config = dict(
    num_hidden_layers=9,
    hidden_size=160,
    n_experts=16,
    experts_per_token=1,
    d_expert=256,
    d_shared_expert=0,
    hidden_act='swiglu',
    moe_layers=[0, 1, 2, 3, 4, 5, 6, 7, 8],
    router_score='sigmoid',
    normalize_top_k=False,
    routed_scale=1.0,
    balance_loss=0.00155,
    balance_bias=True,
    router_noise=0.1,
    scale_expert_input=True,
    init_std_router=0.0239,
    lr_router=0.0008,
    num_attention_heads=2,
    num_key_value_heads=2,
    head_dim=64,
    vocab_size=7829,
    norm='rmsnorm',
    norm_place='pre',
    norm_eps=1e-05,
    positions='rope',
    rope_theta=10000.0,
    rope_fraction=1.0,
    qk_norm=False,
    attn_scale=0.125,
    tie_word_embeddings=False,
    parallel_block=False,
    extras=['capped logits'],
    init='uniform',
    init_std_qkv=0.0276,
    init_std_o=0.00726,
    init_std_up=0.0276,
    init_std_down=0.00514,
    optimizer='soap_variant',
    learning_rate=0.00466,
    beta1=0.95,
    beta2=0.95,
    weight_decay=0.032,
    lr_head=0.0103,
    warmup_steps=200,
    schedule='cos',
    final_lr_fraction=0.03,
    batch_tokens=65536,
    max_seq_len=1024,
    doc_mask=True,
    train_tokens=450600000,
    max_steps=6876,
    dataset='wikipedia_en',
)
Below are experts of layer 6 (counted from 0) of a mixture-of-experts language model. Rows are named router (the router's row for the expert), gate (a neuron's input weights, with its number), up (a neuron's input weights, with its number), down (a neuron's output weights, with its number) and show model dimensions 0-159. Each number is 128 + 24 x the weight over its row's rms, rounded and kept within 0 to 255. Numbers have three digits each.
Before each expert's rows: "mostly gets" lists some tokens that are sent to it at least half of the time. This comes from a sample of Wikipedia text that the model never trained on.

# expert 2
mostly gets: " (", "′", "(", "_{", " \"", " $"
router:108149158164106099151151130157122079130171122116065129151142127159146108169153135132085174113167148100154113142138157112091117127127117104164116145126128150081132146132120126122152143108129145072136115102164132141110113099143131110159102098128171118109156131113144097153119143091161141106126140114100140121132126173117119126101095084158095149171138126157147101148132121110118137144087148180106084113140106109132142113117094125122126158148167061130113096097128116123134093126139149
gate2:162147125117105084183132161119122164136125114140108169130110112118130127119115122121154118169122129163104103102125176165131130115090148151101108142163193134108127120118121186122117112119117151154075135143119102130156132099143153128122089130143157090099122063120149130119111131141163147105129136160126140175144145123108156090119140111151105155157115120106126173153137112144144115155165097142148159128153121100118123138104102124140149142164155143131101114095084089164106161096093138
up2:147096166129125121131060143112126087094095128127155148136125135129131119154091116135128106158095145126148134080187113180119100131143134171127124143163155159107123105127143134152157155096111129088105125096115114099139126105107155112136147136137100123127116105145120115124131112112119177164089122124162125101118088121079107173122142108176204130141122162119130165140120139154169117135137121168151117140138118131099136108115142156108094118106128101093136131151147088102104128089160107
down2:114113163128093114114119122128115118136142191100139119123156134108116153074079154148127103115106144146136108095153098088093126133130098101133105122142146132132138149138122141123078115077135143126128111135131179117114135164145120104120138180132115165115118140138154082172132105122115161102104106121112117118144119143124140105078118125168152096174100145138109138108122118156154156110127145155154097126190055098109125106152142136133122107099122126081174138140091099131130129109166127
gate3:137117171153147153107127130137092139112185102147085156123122159114145089094138096102102145135103169134159117110103083096113125126141128151130101143125137105142125181134122143163158168062116148125151132113157133133177139142130135148132162122136145117125110139124157126102135121102147087128130105155150118105122147098077115116116134101161084137119155164128163115103108147154162120190142117159083130094163138134113123117100142100161164106151114118142137138111099117146188148151123126
up3:115108156136088097170140121139194121174133115122090109118155149139131157107125126133137136161125094115070090152150116164101131143150139128086136114168134094134106083114133123112128103151134121098108112163141139105113189113128120130102082120116116094114154083158082109154116141127092154102116126168107081135131117148141120118151115155096122111179116109149138138127149096112103120130131110121147087150112075121120109149115126142137086158138127133152115070142142115140127085119142158
down3:163125097095163108094107133127105122127137147103164075134126133107159164140105171110143116100111109141160129114138156115108119121143126121086111085104110146100123172100158113107094134083123137158147149122096141105059133114152114169112121108102082098118105095152112132120142154121134135108122089188117131140157136130132141099129122122128179095149112102119111137115088136070140091139114176138121144127141163142103156160099131135109125152120111166169112149122096110096102111122143134
gate4:094170099116143120108115120122152117144185117105089108104106148137160103135111144122160134156146140112124146129147143057102097144131183109113132160176130142124126116116126104110136108122147126155092127131113125143123135112121138131116127093101112133134135141155136116139168080095154122054106096123132137145125151134091123088133134140123155097127123164161138119117169159115134112160123112133108160092130159087138161133146172150110125127168109128133155138140125160054176155165102147
up4:140096095126165104128138137112075098123153094113102116126106122120165131152164112121125180122172122136126168129159097098094123110167135132127078182140174145157132135127151138158115118122128112177111090109153125158113118138128141122096152131115133115154115108135122099133173056116138124099132132112094122128119115155132118101145103096120137115139150166092134089098170151119098095126090126139109139094129106120165128121141119113127153127170175117179123129164105116124163133177128124
down4:155105086097152131093135133097129121109111080174117066144097137100113094138138134120066161119125131111145131071101124130116131159169144187124129112130134128127113133128126125143142173144180136148111124141153114101107147151150116115090164148160087133130129119155117143121112118160099175114126073134131096076159107151141099164138144102136124096118143128124132138096123124109143104144136155123091089133122107118122116112114120117119128131153158103141142104164108149108146197128127083
gate5:155159115118148162154138142171133127115126123116134168144120094148096118157138135193125115132126123175121174099135104144126106141108136120119142137134119128094101105145083134149136123121133107123111143121075167152099145116122120156138104116151184071100096143099125156147090129117160135123140142128135163113159137117104160114151125109104158188125139125086155122144136144095169155122100175101104115123146151110100191111113127143112121159150093087126143117147118142070106106101137131
up5:124117168161089117129106160121104124122132128129126117142128084081143088150130107140135155127147090127111125163128133112113123119095150137082128160109122085134159094162152144132120124144095136155159118134149123124127121138087110115098142103123114134168096083122179149114155091145159151129135114165142142107117132119121108148130205100134109105120180127170077161123150106117166165085109115114141121088117132099108129114117107168090137126144141113102107127098099119156161187115120149
down5:132115110073089157089125192132144132136117136118120121131121120134106154091120134153150101103165112116125169141174097136135120131132142114132119113134159132093119182134147149105114129109110149145130182129098126117129150126161150127139133117128143129170140125128097093122133169099132084114129171081137117155109150165149156141112118158150102157102112109127184108106114119133172118115116145108088180121103143125177127147146141083093156132117125152113133101112138098117053155153127108
gate6:104148131125138118147146122119156123125137104107129148124184087132114078124104133117105156150154130146120139112113141132178119127102157117113196141162145174153119109110155138094140048169124153166164131172174137117131127134136122117123159139150144115097166158107145158123114140114124137119117140109118134155106132143105118104059146107158090168128156112138133156109117128091130110164120142185125123190105156127123114117142092118093143108099130121119131171123163120138118121130127152
up6:142147137132113166109113184119125157113133112134116139128169129133175103119154095130105094129131121043149177133140126125094139130102111085126110150134122098071134121122131194141124169083125166133143115123134113162166129081120105140144089125108085132133147165139119136141130103120134136120158079153107154108131138120147142124135119096131112145128140124134109140172147158133119092138142138096099113095149108129144100107141110092177116095134110109183125138123114140084157149086131126
down6:183158147093134174152120145116146150136157126122114136101126163105158153117109137129153131103175107121075161109109149084135156111125169124138125136146115140122150067077138134158128113139125117151142080143104085173129100170149122125115125129104085140142115125159105148153107126139116155095100143134141120110109113138166065092100084180112115136130167116137162101120093151145087098140109090118085119126160115137132121115133122115097126139156101098109145137105130131125132138108121103
gate7:103130140134112155127106115097136129114115114128127135145150137155118149155133109139118099130117116161119160089132139139135138143137157097139167065128138109105126110125128120127119111190154151128143133123116123123114130114068132115143134151135147167166175121139159112103119147126077099079134134096163169089111140111085139094062108140118150098088097104112117183103134098069118170137157092107101150144158163139141128129155128133127109142101131089115104132143119094115132151124080164
up7:137079064126133078117169150151098153133141087122147141148129159121146150157162110103114161110125099104149097144121144109173129087126139107141152125136130164152130117127143157170107169131137107106143131120101126073097105128167150126112157133141135137139097130084119097122130123070122140139128122117134099121121110162113159131147152137167120150115124135123150116111152142120129073123149142136122136106128126141156103199154094142119171113154146136146127149055180118108118099127128101
down7:099131105138125149140143117152069132176151087105129113167129168118167134136110166096136119125163092111149115132136129096138125130124129128117127161158097136085128174137132120124107125104159161098103132110074106140147090106129149089109102125117142139097108115122114168127091112116112108116150135164141115116129140088152165114119115149132137142154189163162127097097161148132137142119111166126155065173110158155110145148152106143119156163138141142122123105092133169103147089103107107
gate8:129130114141115121111137132118134096113126151134091081133137127125108154161133106148159108115122133128090132144181129109157133098171158110109194151101132141178136089149104134110141148104110135075133125110133148093149080145091121111137153126156155172110100148148115099125148145130135145085131109112168131103152122165148168115140117120170106162151152115165127145163107131167127171125084136149097113164133133148098131086098091172171138121157127119112158126140128149124080110143128119
up8:095163107137120159138155154171109127135152137139112104153151175123104155107109141155136107116105129141121147188163118135118128105154111108094153146115103158128138084194084137102162168111127117117113088139131200089140136169154105075149113141135146111123113095160137170125125115128104152121106107114155160128152129125154133133175133123119146171158130120124098109171138159163141156139132138134120156143127127149131124103154101158169105115150123102107123146134141168116109100090131115
down8:135156148127151134128134092093125137153128096155101073120084133123150129092118134124105120136117101120136119107158155090143109123135104134175173137128057120111137098133129138130108140148146122112105107146102184137178132129131153128067134138137103085159072158151085129137151159162122138103116153106103142159117080103107100103109106108124081131149133116129119120124160141151149119138103108086146100113124095167117168137103092111149115162125107137083123146132175154139138120125133119
gate9:115148118111172136179125140148161147113189123112136097115143145104136179137152150082132138151113081151141116116133110112148132106157150139118117143098118155139145087142120133132091149092105162161128176135120149141150121119131097062135087101145174159117156141134135114118170115158130112139098124073148128161158151139127148113090110102126091135156112130114166110115149133097158115117155117128099112139139132142110097174117116147157120117123107117091110151118141162114074162127119084
up9:087129080119129170129157128127174152155122077109106117087138121134154169144179114150141109112154137117148136097147136121142129134100112141114112160138102094155134172124150100154113104075138163132137159125096162135133153104159156092135100128150135135076160116139143103097144130103113142151105130091147149115136142159120161093146145163116092104156142124150172088175147114097121133092161129173130112098132151161117106092144109130146102135139133089119135102113148128107096136137104099
down9:112096097164140117131114138148101134138116111118111112160121131139154084088161128107113113112142151113114100119120119138074144137099127124101064112148114091147128130100097139153115159117147138113165120133146094149163155118136110115098155132153104124109137119114141131121134166129083086159138145118092137151127148172070147136147166153119123091122127097132136178106127096150090095136125146117107124096095141137169151134131116087043091115143108148086102138130113147168113142094120129
gate10:119146164075105169138106150089157140120146120118139122185085136117122133135141158118147139117127138144119154135095155160141108092110100145111155152094161153117168126172095189127113158117149127095154113114113140142159149082138130135183122123123123139148116098153141138128142136119119126121125132149079161123130123130157064124138096143129107092123120147131135112113131128082106134079094163137118142148090116112117099144151094058096112129126154093110114144131134089142126130145100170
up10:136098142148141163154138112170143120116146134138148122099135118079135127143166140125101140135107127117147097119137167159136164151157139128119111153092165149144144143186106123117107120149114167145114135079087107106092132151086164123101101129122108143119180165111169139151118130117121135164146078119128110104096120141142161102126168113083139105125123136123162118120094137121140111140131134168117116083129165133083121102107076153143125138192127138109140102099091122161173102153131133
down10:160150134091101087101070119169136150123093136121139129118110165124156105131133140126143151129111152123150122120120130115124121116151139154122144116106150128102117137093109161147072143145138145100130102152141152089120142105143116139091131126154097134160141132124107142144128092145147155137167065137116154142119157107128109152172089160106106145102142160061161185142109123109107156082154139094071129121126137165097112150110128154148123132162116162102125104158125119101085161099137126

# expert 7
mostly gets: " −", " Apps", "HL", " +", " Pts", " GA"
router:113140138162099099115130141141151091113129121125129137167121166108148113161072150136128146140134207127169142125128159128118136121121150152131074058129141139150101141153125171096149159113124135095098103105136126169130100121094153122121143141122150136145143090152092125140118153132135164104137126127094151154114194169086147096116167142127155138163175082145131108109134120120145119139073162118111136142138118111119124137118102150112148161134107089123127121085145126133124137166128148
gate4:134129144098142086119135093066191121156116120126132143116150106113144092111126144146141143107143124093130153125112113121101104156125092123105059115128085115140081160166091127121140146127121112128137096134149124162140106145123160137102110117160132123093117100079120120139099124124119133083155103128124109147114119112092128156148090122146088104112133119162175151116159126090138118119107134158150181100171146150128131140140122103105100115124135193099154114138111082143117170129139158
up4:134136156139141194164145129199100111156095129142134112095111119157160157096094135093134098180130155103106092145104149171138098128156135125124145150155168096125085157133115116139100138135145142166157150146126151076088135103101130104140140100106141110094127113133125142090173129129146116137133108124114104140100111149143123144097132072125168168122162115115151147119137127121101135121141108150110136111077124152126118119142173130108149146132130094162141119180128141113130096101106144
down4:111102158190090102114123121115155146099141107131135137110135110110155133130140148170118145133158161091148102124143147094113128102087113131116125108122128151135154141102132114129172120120134109142096150135098107178111169138075069138121152138140118109143104169102130176141107105162133150108076161106109121142125097134120118095128144097157118173115116116120126139148128138112207131125115155108111146074128163139177166123095124141116132116132148127092139162118132156148078143117152118
gate5:107110090126076168129107118106122170152139164152140152068087115138156112136146118119135104112121155110114098142191136111098145107165118128133127133131098090121109096148073128123111105167115159117145127158161118127114096126110118137150143122139135126105161125179102132151069138113128126133101146118138160133146158136110115140103138111127147121148114118152123179146134130133136176113106116134149073124151148162142101127149139083086172155126073120100085183146115121119120136136117138
up5:104134153153133154106166132130145139123135147150123144121182136133142088144152162103171136100119168106149162134137130143100095149115154116145113143132128107139123120068073154103118115168138138109107154097100115119154118172107117114140144140093129094136098144125185135139102106109127163139124155084105159157078124102136084127084114074157116108134087101153144087129155138116150168154091134148150146120136096093095133099150149111107151150142115138126117110101155151146146139129150107
down5:114144112110096132134067117085166124152176145081088095158130094125069160129106114172110125155134133142100141106134119082090133101120135134113141079135105069106126136131097123138110122166166105094093091159130136157133110116103131102149127109123158124066145142151129113120131154144131130132095090110139142121159159116132112105146123116120130140168101113131096151131131127134128164114099145164116116114092143120168133121123123148087126084120109104147140133162102169144107124127105171
gate6:136122113125089102105160095151100108115169154104113134140142152171117102150138174129120146134111140156144134118100114128080150123164130100119143107135093159162152154138105179085150150118146150148141157144157131111152134143154131116159129087124129165092121146153109151093118108145091103092121134089095106113093140128160135172137153144140132120161118085127123098111095110140149102098152144121137130165130161104160115154106127091098136070128127110106094141171128114072082130141123125
up6:095127142133107140093108109139171090148134118106106095139137135126166128117117133136142154138117141143130142087137107098110144101111102124138186091101163118153141129153076129166136148092154110119110111111094120117121123118093170130097155149129081109123142089147126132150127099093120115125119109119128117112165175163152098136112154144166151124136139096101130117075137125150149153119162146098117154148131086116095116113167117173162113131177109175115148107158150126188108157132166118
down6:138142134173085153154115138140172143117150144156144120140126134097097153133143121126138129113159102097122149123144107131149152105148152131120170156113082163150116151114095118115116168130140125118121131098066142116130113114105144153075132124067111130111127100118107111134125125149103160142119179084128160118129074139151145117134110128129112073102138133160167104112112157096168130141123113134115119143130122088096118118155147168147126151124123177158160150124134136117141140223145129
gate7:140131136170109140138141119171171149112112188140157148127138151107142113103096095113124123162105140153079088125127164132118127126130170130123143088123108125169099151156131179157107090145132136159123113108117109127198148139183140116126153096120132109140129115099145126071156122133114092124113122087143105089126140130140128070146187118144126127164164101091099119095161131117108129148127115146138145131159083112105117115135114141116110132153082109101145110141117128112128142109157116
up7:134128159178146149106159119130104167157166131133102108100129078105108147104113138063114103164157147159147116111153129099094161164130149128107095105151122107166128118128094135123106089124173136129080076132155118146120108096163143103123125137100144133160174121141108094101122134126147155127136125142120147091131168141133132140156101143135119102157120122116088108112137113159126134117163176165142136192136120103178100135103147127139096125124097105125124148168137093124153117113147137
down7:172122113124122119138174139141108116095103131113100184085158110160134118130136114129152111153129138170139086118123114102099127159141104128077057129132118059128156118156123117127114120138124078119164144155097099116105154143104141143154147162126152110161134175115129172079104139101133129116119140103107148162108139114128119098090130150095127129137100144130104129155112154120134115134153114070137135143124168195127115117144137125110099124139133144107077127133100113120120096118167120
gate8:145186128146139154092122117141125134103094126085113109136103152129108149123082137100133130141104168123146121109164131137146120137115084111119118101171147178079103196119144138137114113075154092109119136123114139124122109159127099177099148158104165119150144145108104154109128124123108128114146130076123146122153128122120136101109147184144106144170135096109163157171132122152142121102132159108110117112139115116150126125151077148147203108138112134136107151131150145139150114096135164
up8:120116115127149084139129144118155075126146101129105107109105113062141099138137148111161129113128106124115124077138137086106163122138121109144125159148113132166152046126118121122152140138144143128123121143120155128139116167176150117168100108091143169091131138109136097149127129148147122160122097174103143120147094128138121181147099139163151090144174120131103126138148137113146114128132112118160147141086110158104144161173137088183120150123132116111165141090104140120096118161134135
down8:100147070149162107113165137135178072113126123135103141138114104117143078158116117139150173083127158135161118129080112143093133131180164167145100102136129122143123147132136119162171106144153151138129136095139115123126133107112122118130141136117134103111141130148136081138085175135143110155116105162156132178129108151125162134129134146129148138115137121143148087154112141147124187120145108132148152176089145108157119124122171125104141163151113155076136131131109114065132152125127125
gate9:141144110115113125125101141158124190159139142132110129124111161100116169140126133104106105141117147100151128069072122149152096126087174130112104122133119157118121170137150145143128164139130106128172121140136160139127107070116170149096115134126116124141126100098114111114100171125129159110136163077125152090142153121141133143100124133115117152112150129152140120135104119147128104085133061109111090123105080164113138098094099092125121112143129120168122113157129127198103098142105132
up9:097125121109110127132167124117041120142117128113119175134128116157119109143130137124137154128137160123139157101166107139103117149154115138143159102121102148127095132123102119145148130128101140164192125069113116100145118118107119110132127120089123137143139142116168124172139091128089186111114131103113138132119140105084109108139141068137134131130114150127105162164120176101178134159106136095152122061127166122150138126129120173099093141139161139107128143106136113112163127097131097
down9:138075147137133154148140123131120166155107162142111149143120153087091132133120108075124089087127120115103165119156117139108149152155090140160111154140094153125150160107131137151117116130131146187115136114110153139131131184174115130148117180127123122093106150125147115153136142131106133148168134103139144151111160146164124076133113113086150124131105099117101112126086160163184127085099156164109121099136132142109113085127099132137144102110141130145153143147127133104135122086185110
gate10:142119129115159128114148174110132100132127121123150131135124133117106059156168144129149130107123122122150163090091177131099130096143174095130114179123142088172090099163128142143113129146132115084142141120140085151121110105140098134120155143116129135123107090125130100114101130116122110148157204155108119150152169144138144096117104094106161139126123170146152120129126149068120159123129173087126114139085129088146154153116112123133137154096156123132160118133092150108146132163105134
up10:140140090135102126129109163098106135097101115131139106082130106099131101114119152118128150124086145148111123123087158139099128090080116113090133154173164155097147127143141168116158136123118152126091145114115135124159165148139088138130190099111139155077155110136154117120105117163176148176113098145096149146118107125167158102094093133139125143118151138149166112114113128141142122118119113081100105125104155155136156141196086143123122116142126075102144127133123137157123100130121126
down10:171125155123133133102123058116137164146160145158138099120114107156147165175131109118123099075143167170156116106102108120125175099135166123112128088107149160098183103133108154123132151117153123109190097133119132102132125145103092153090134124120106108096127148146122164122157130115130170167095100134130161151168145150109154141103132101121121118108137150130152148129121129096133102119135092153142166112084102164111132114130129128153113103112086146141125140119152149161146150110107149
gate11:105128134136096156142128149140067130126087123080125142095119148125136113205132113098131098116155105119114146129120123130153135131147138152137144105132156127099132138150115154128141160108117101126137102175138147133102137145095137085099168153129113103145146148078141117138139103088150153168166149164122083131093115113110098126123122141094136084104087150154095102140184131131118117119123145116159161115132084167118112155106114067094140083132137140161136143113144113083148125129112141
up11:141131162101130067093120135152163130126169118135165123142120102137084158106127158132127175091121096120144156109096135115129102107142100143107136152121141092154129157105103116138111123104132141100147097100147142139136137123173114115142096108154118113122136133112089113110153143150088131147102120137144124160085127115122091135146156089131165166138119166140128090141108133125164105117180166109127162091061088147112145150093108124165164125181134129102142145115170165112110144121145134
down11:147085139134130150110127150140151142091098120169133115118165129134153140148143139146132115143138145155111112113179172078104104119190140158099127165140145083130102177110137087145116081131148121112116135131099128157073131112131156137140099123131158126062130135130158126161153153120089104173120136119165132108110137114101139123093110117122131159176131133138123119111115112112142157185130112132140118131145146152119084107151132124132128056093119121143137160147132140101172107105158127
gate12:128168117121116123108131126153129072130153122133150127188108089170116158156136155168154105126114143149114121135128127107166083151127127087161138097161097148110071146170100108137108130128121096181109168140146091131151114125126153119136115099111139113153139100157168117141084173137105133146165095158150118143127157114136117133105167092145117122121120141140155092105124135100116152131158147144124122116081147104099121150085136130119147139115140093109105139104088060150109129119120113
up12:183123121177126129128064146146131142094121117120137133193131149143116125105120135141155144146113090178169144167111121103129124116152141128072131146115099128143112100085153131129130170129129139079150126142147122074102110114138129161119149138131127075119091108145120112111152103132139152114125104121120151147132137165089108106141114163133135120095100105091144151096164124103138131112117144107148133091134147147171088107103144120153148108106079113136114132078157104121142116113177167
down12:104145096109130136181144136121138130124099129059133108086113104150144131127135102114136137109147143140087141126143177063108118102112150128113096160124134153152109153115132109133090163147099130115157124143102127080141094140148132142146110112143153103119115101116143196120116096166150118115113108128145130126126130124115132123117119138110164171128139086121119137142170093118105119145138113136115159109111114125079126114058101118090114103166180131118139129117157148173194152140129139

# expert 11
mostly gets: " 2013", " 189", "197", " 188", " 1993", " 2012"
router:104129146144103107119159138086136118142166098173101108157102126167171152157143075115133160104131115133140126120122141124079137079128141147118104149137143158159150152147118126128157162120113144104119139135163109112134116077048114124147133126136131152185141110141133098120110145088185132159111166140113143156144102137125140123129120153152116172115149136137128169146151115125157121135104192143140135114104133151083177109152127126102126135139140076149100131112130170124118097144115123
gate7:132118147128119124105117139086169098120131141125129134155133155142094150158086140120105162133132132115133112115151094144122098132093136145141096089127153110145127093105137170160152143151101138108147130161138132097100072165111137096117124082141106141173116134113154162129166073113159098140121136172044138152134142113150116181146145179154131149143153150161157171112127126141119162135111108091152139147143123103135143106123099127108162140139094091144098121128156107111129120157134147
up7:117189117118162171141102132121102133131120117089139113151095125161141128142177124090159132113124108112139168099145151154135130132153130090140162151156090124126124125146101121112118088140127066125106089126125141142153121101136091103151096119140119118102136153151127096146101167138107125164128167085153093154105077144104182081092148109064130068144118142139104138117140131123084118113137084120098087132120143124132113106135090106123120114128132104139127131140108116141151144113137097
down7:085069127127110099134125079094133126132175136132119125142113108129157109112159080114134145154145146142120142156110120138104127145186084090103171148102123095098157112155110161108137148094166097135091085124077173131111134099130068119159125130126125178126104100145135106077112143075146149132153137116136141133118131119129134122121139172106145141145136112078147115114142149099102147087156137089119140106161113116145141124089140106148089109125143150122115135104145131122129116153119130
gate8:139146140143187097145102158104175094120098138130110137148128169118149146153147093134094103096136112155140157133135108115103101111123103136161105116180110107116140154158144163183177143112105091164084127078173074131143115137098134185113099092151131130151109109143124104151107170114120128126135153106154145156149174138124111158098138149123143100107111167114144144160129120130134152108134162130110145121109095149152139138110120157124127133127158127108107106137133108130126113113085168
up8:090113125102123159137111178097162084165100118107107163134110106105169120138152161178123106122108115164155133130135115134120117114119151146152148158140139103101140138114146131105158107123127145138097121153099097083080153096144103172106079081158134116105119154123143107144162152125121091144101154126109143148133109143118165142104117119106128101113138158124128128155157126149134159111164098136160092143116112132159121121112091176131122082132110121098158127098123131196141174098113145
down8:125127131175135113131111110075103143106122117120161144115135152091121094115122111152136082162145143093138146115104128094151174144091126125112154117143085083171131115117105130140094071142116143196123124076110183101084140116185128144116100145125118135124118133149148125125118118129119142100162171129143144116097142102175132112136150089095164117144093155078114138109113148119110156103143089121137159116105127102127156104140136141120113123127107138152147133151099102103139126137164095
gate9:113106153106094107121115141120123174067150155132149113130095079144126147131106103125156156112122137147134171121119155127081110074149133084087108133127104129140146162117111187109082121098109118117112127140139091124078154145125126126106106104147143129105133115092191111119152104143120118158112119113145145113130139178106086124149117103139121138114142146132139187105121167135138129133126141172134128096156096129184076120106141107125112135147150097140121112148146121180129161139140135
up9:121127124149119124116134147136129135128139116125158149111159135170077177153141122156130167133124135101134099130088086157093106135119149105130073125124151148129113144133104170138141119116150115155140105115144116130163106106102159144118111153155064119138124136124094126110194131122118166103086143134092143087114141143092110146110153120126098056101142102161159102171129116130141154143131117151105174131102097111122146146134101100148113090151100131138076130135101096165152131121164118
down9:135111129124108123174149148082091104127093160097147130134145150119166101122152140117141103087117115104149125136116132179139086139094182146168165138104105127122135086112137048159128114102121147121142137140103119139129138139119128144142119123141092090152150125105084096136195091122104130110153108159125147118077103106138124123091111086097078101143121150124094140147132132159097109113123113120123118092142135104149137148112143117116137116181133126157103126153125117128146181135152136
gate10:138141089112118156110148139120114087141137120166070130175150140125132104136139102095106153132114116101125143080130113106100116107110108138114136116144208133109121126112144108110120136157113127101157148118148110158135108174114150106177144152186137149116143082122121134115167106157136141132130154133092120161143168123077128132160147139113083142155107097146098117137122120137157147135125087095138135120129088149116087120094119129071101159112155153143133087105154175134121106101136128
up10:093123143100123085120136123149099132072163043119093083150104087127129130126142098092116113158112106144151096120153158165127192115136121137167138117102162143148143185151155136130131127112137102090190161136144138119142083117123112105131139094115114151155151163116113119110111116149132104142069105132139139116093124126093117142152120131084136112162114098132159126132128136104127156127151140150158124122138143118136156114100154116135150137142125170144149099114146135111121151135175150
down10:139130146147129131131129144130088151117110149090119118121110124102103132093129151139101183099044137127148128164145127173136107154129112114118116142141098115142159132152134144120113160108118088127162118139146144125112126112101123131180126093102127103107082126094131097112079121141125104129104121175132118169135157162122102152151108195123146117093114110130126128158117124131142141147180130128126088091145150161174129129124140134153123110147085167124145124177108081123121166079116148
gate11:165145134140114138125135111124094143108123120120162139138116131110145165147129124075148089141136103142118134171167102109096159115139118127121135119115104093193150160150102097157121165136094151148173146134116162140132094133101130129200128114087148142121165170097158099134160137115133160118107124161145102139143116116113114108070136155147153159158092123116138082148134153118188117104123141125131121126128087124167098114103100116147131156099149174149132128083115126101110110130126142
up11:123110096139147079146148179150149140117137106114122109120112116105129113155170151127114123125123121127105118181130148109179114143157146126100109147087140096135117098117147078147136080134104125114063177132109120096097148137142143135135158106119124150119080148122166142128133085154111075167129143132103159141169153163120117135137149122147124104159160126079154129146161119172131166092130121102086133119147155145148112137152136076121104138111145120161117116119143113121081109096140132
down11:145162114112131101098090149138143131102136089128090139123101143101141112087080116151126172151126138110158114122168144109170106125081124136113123137111127151120127098170158124103129156095089134148153112122137097160084152130147118133110164121094111097162144180128120092138123156141112154122127125108135124085127133135098137114109127144126126120073159112137105126114145119135122093167060158111118126115104128156172154173134097151113119148097128132173181104092127122131088145163138110
gate12:138135147147105171125148146127124136142114128113118137118159099145130153082149131179161150156137100159145135112140148176118143098092143107102143106124147148115139163143167154076130136136108131156096151123137148130168101086113101159160137140114106132138120117103093082123129129114185147146130094131125128131155128167142147128126107131141127150111155075122129120161137174171142099159085080125153082131114130127140050107174080131139138137146099129085134132129101152131143119132132152
up12:149150101139093084119130132161150122135106132151152118185083128126163136126147132084087135107112117112171119133187110138089147139144148124121134127127169130138115112091154124164125201063126157133109146134144119128121140138149134154102132134085139173136132122125179120088135143114132134135106111149109144149126142082158112130146133170084123098118127115147133117135093127158092130142122167158154134134155153122107115100130157095142109095097166100109134133144126164136176126097084142
down12:129136125105133127129158122145105128123147156124166152159124102151135123101155125161131132094085126130145127153130122160128117103120104128171120166117165088175129132129137168156158137165137128109106157159107099164144142120138073139132137166116116125138070062092145127130144151113156082179140135104147129074113050116125131169141134129108118103129142108096117080129146132154146106148102118083123163176137160136158128109105127123118148136102154147117121105139092131129128139110115108
gate13:152140148173135121168142155149104126165116116135116131122125121103133147149146124117128179177118100136103141149125153126170148147114130106120122152136182139083153111107107148151092106109127129135140115137137138079153127139157159117150141115111074137127143108105094127121164132146155062129185178145092129118115130154109109113148113087113132145137142136122131107113139152144116090128108087147106121108175098128143167142151149129164115192161148143093082135087127109101145157149099120
up13:134139112100163106144119168120135124107081072124128116051133113105146130115163120129094101138197116150125136117166165148142160079090124150125100078133122111161150123124129098143115134158119130118156156162106139111116111104127117118080090120117134115138122124120130135101115141145166116131111162150151114110092086076114148126097102173131146096158158101123137133104136139110129145117139186149118143113132140124105148118124087161107110135154170154157139131106133113130088160146095130
down13:113153112115171151148107170090096127112092100155104140094105130107134146125150101102081148122128119126108149167112148155105139109132159158110139121115086124116137102133134127162139109146165127119170106150103102117126111068102109132135144141132142099159133096115121121135091137131098141117127139170133081122117129126121160104125098194121124162171133121149095128091141102090131134186099182135097125142128149087134103138136104086099147158101148114161123104150155075110128106115108131
gate14:142067107122127125113148134125137120112148098152121122136157136135131134109109131171187145127105099115167128158108157145152138119155112159153132128104144109138133194154067154151150140085129120127081122147163114150111103122076135126129143162158111113131106116114141119114140111088143140174143111136139128114149122142093122138114155070149125080141091138092152091147090122125122104088098139128090141157113082159099153109140141072159103108124127124104117155136132093170132129142132148
up14:108179125114118167110092154100150119110125109120154129096140112124059130115133182085085134137132132127096122136110134094182108147129154138078108129125101125125167127101157140139136135133076151132128122102132110136118135138117105084107146118096151097153135116164157117138109107128125162115135141132138128136133135119163103113111177121141128184120167126153155145115148173112125178128092107117139152157150141117091176149108096118172090155167114118131123130164101106115109139173138107
down14:120125140113116144083145125114185140147155104117136102096100123145132136121119110112123113177149094140135164124132164136126154145090157149136064116162126103117113129134170101141153125113132099149107153129159094138108131122127108133128119119119158132130117107143156141113113091090111090126110166126146125132161140172106123150175132171184184100101119059083126114118099119153127144115176136105079102176101140163140141107140118135155143100123124126135104153144113136137152115079139125
gate15:136143138139124120149098131093066126122158111129139133165133156081092120132136123150136092101132126135142110112129103046152137155143153140096138127112132094116092142129087161094145138093089154156129110162110125117115133106118101092158104100134125096092142126063102136147121167105176133129119154143128127124066139110115138142103139154154135089142103101133116116170130130147117061106126119147118096140101126083127158156117159157089123115136105155136126136123154104132138153158134124
up15:146109080144105124103126123136146163101097123130146112109156113146085081137138146126118146117189129104126174117076139137117140152151126134100130147168185116091139127165124104111131140149160101146074169099128107109101114154172125156134130158114107151112127095159189113144131145120116114140127109153174149123141181097140137149113132098162136090127112151134115129175090131137090146117114156115098119104128103147120099133150159122144111152147127124120107108116072126120127119101108084
down15:087137110133185161153137146118147127150105126182098123106105132124107118161117119138125128135143134147163159106129108125101147183169104143097116128136152133149083097181159128148166109130113096149143165152137095135125139132127097120066114123113122137116143111142165126130123099135128113114122103116129119111120144124112136151155132137181148130125183136097060134102129096143138152146145142148113062170093151173144140138176093105115086113105134139118127108142136154090120135098126112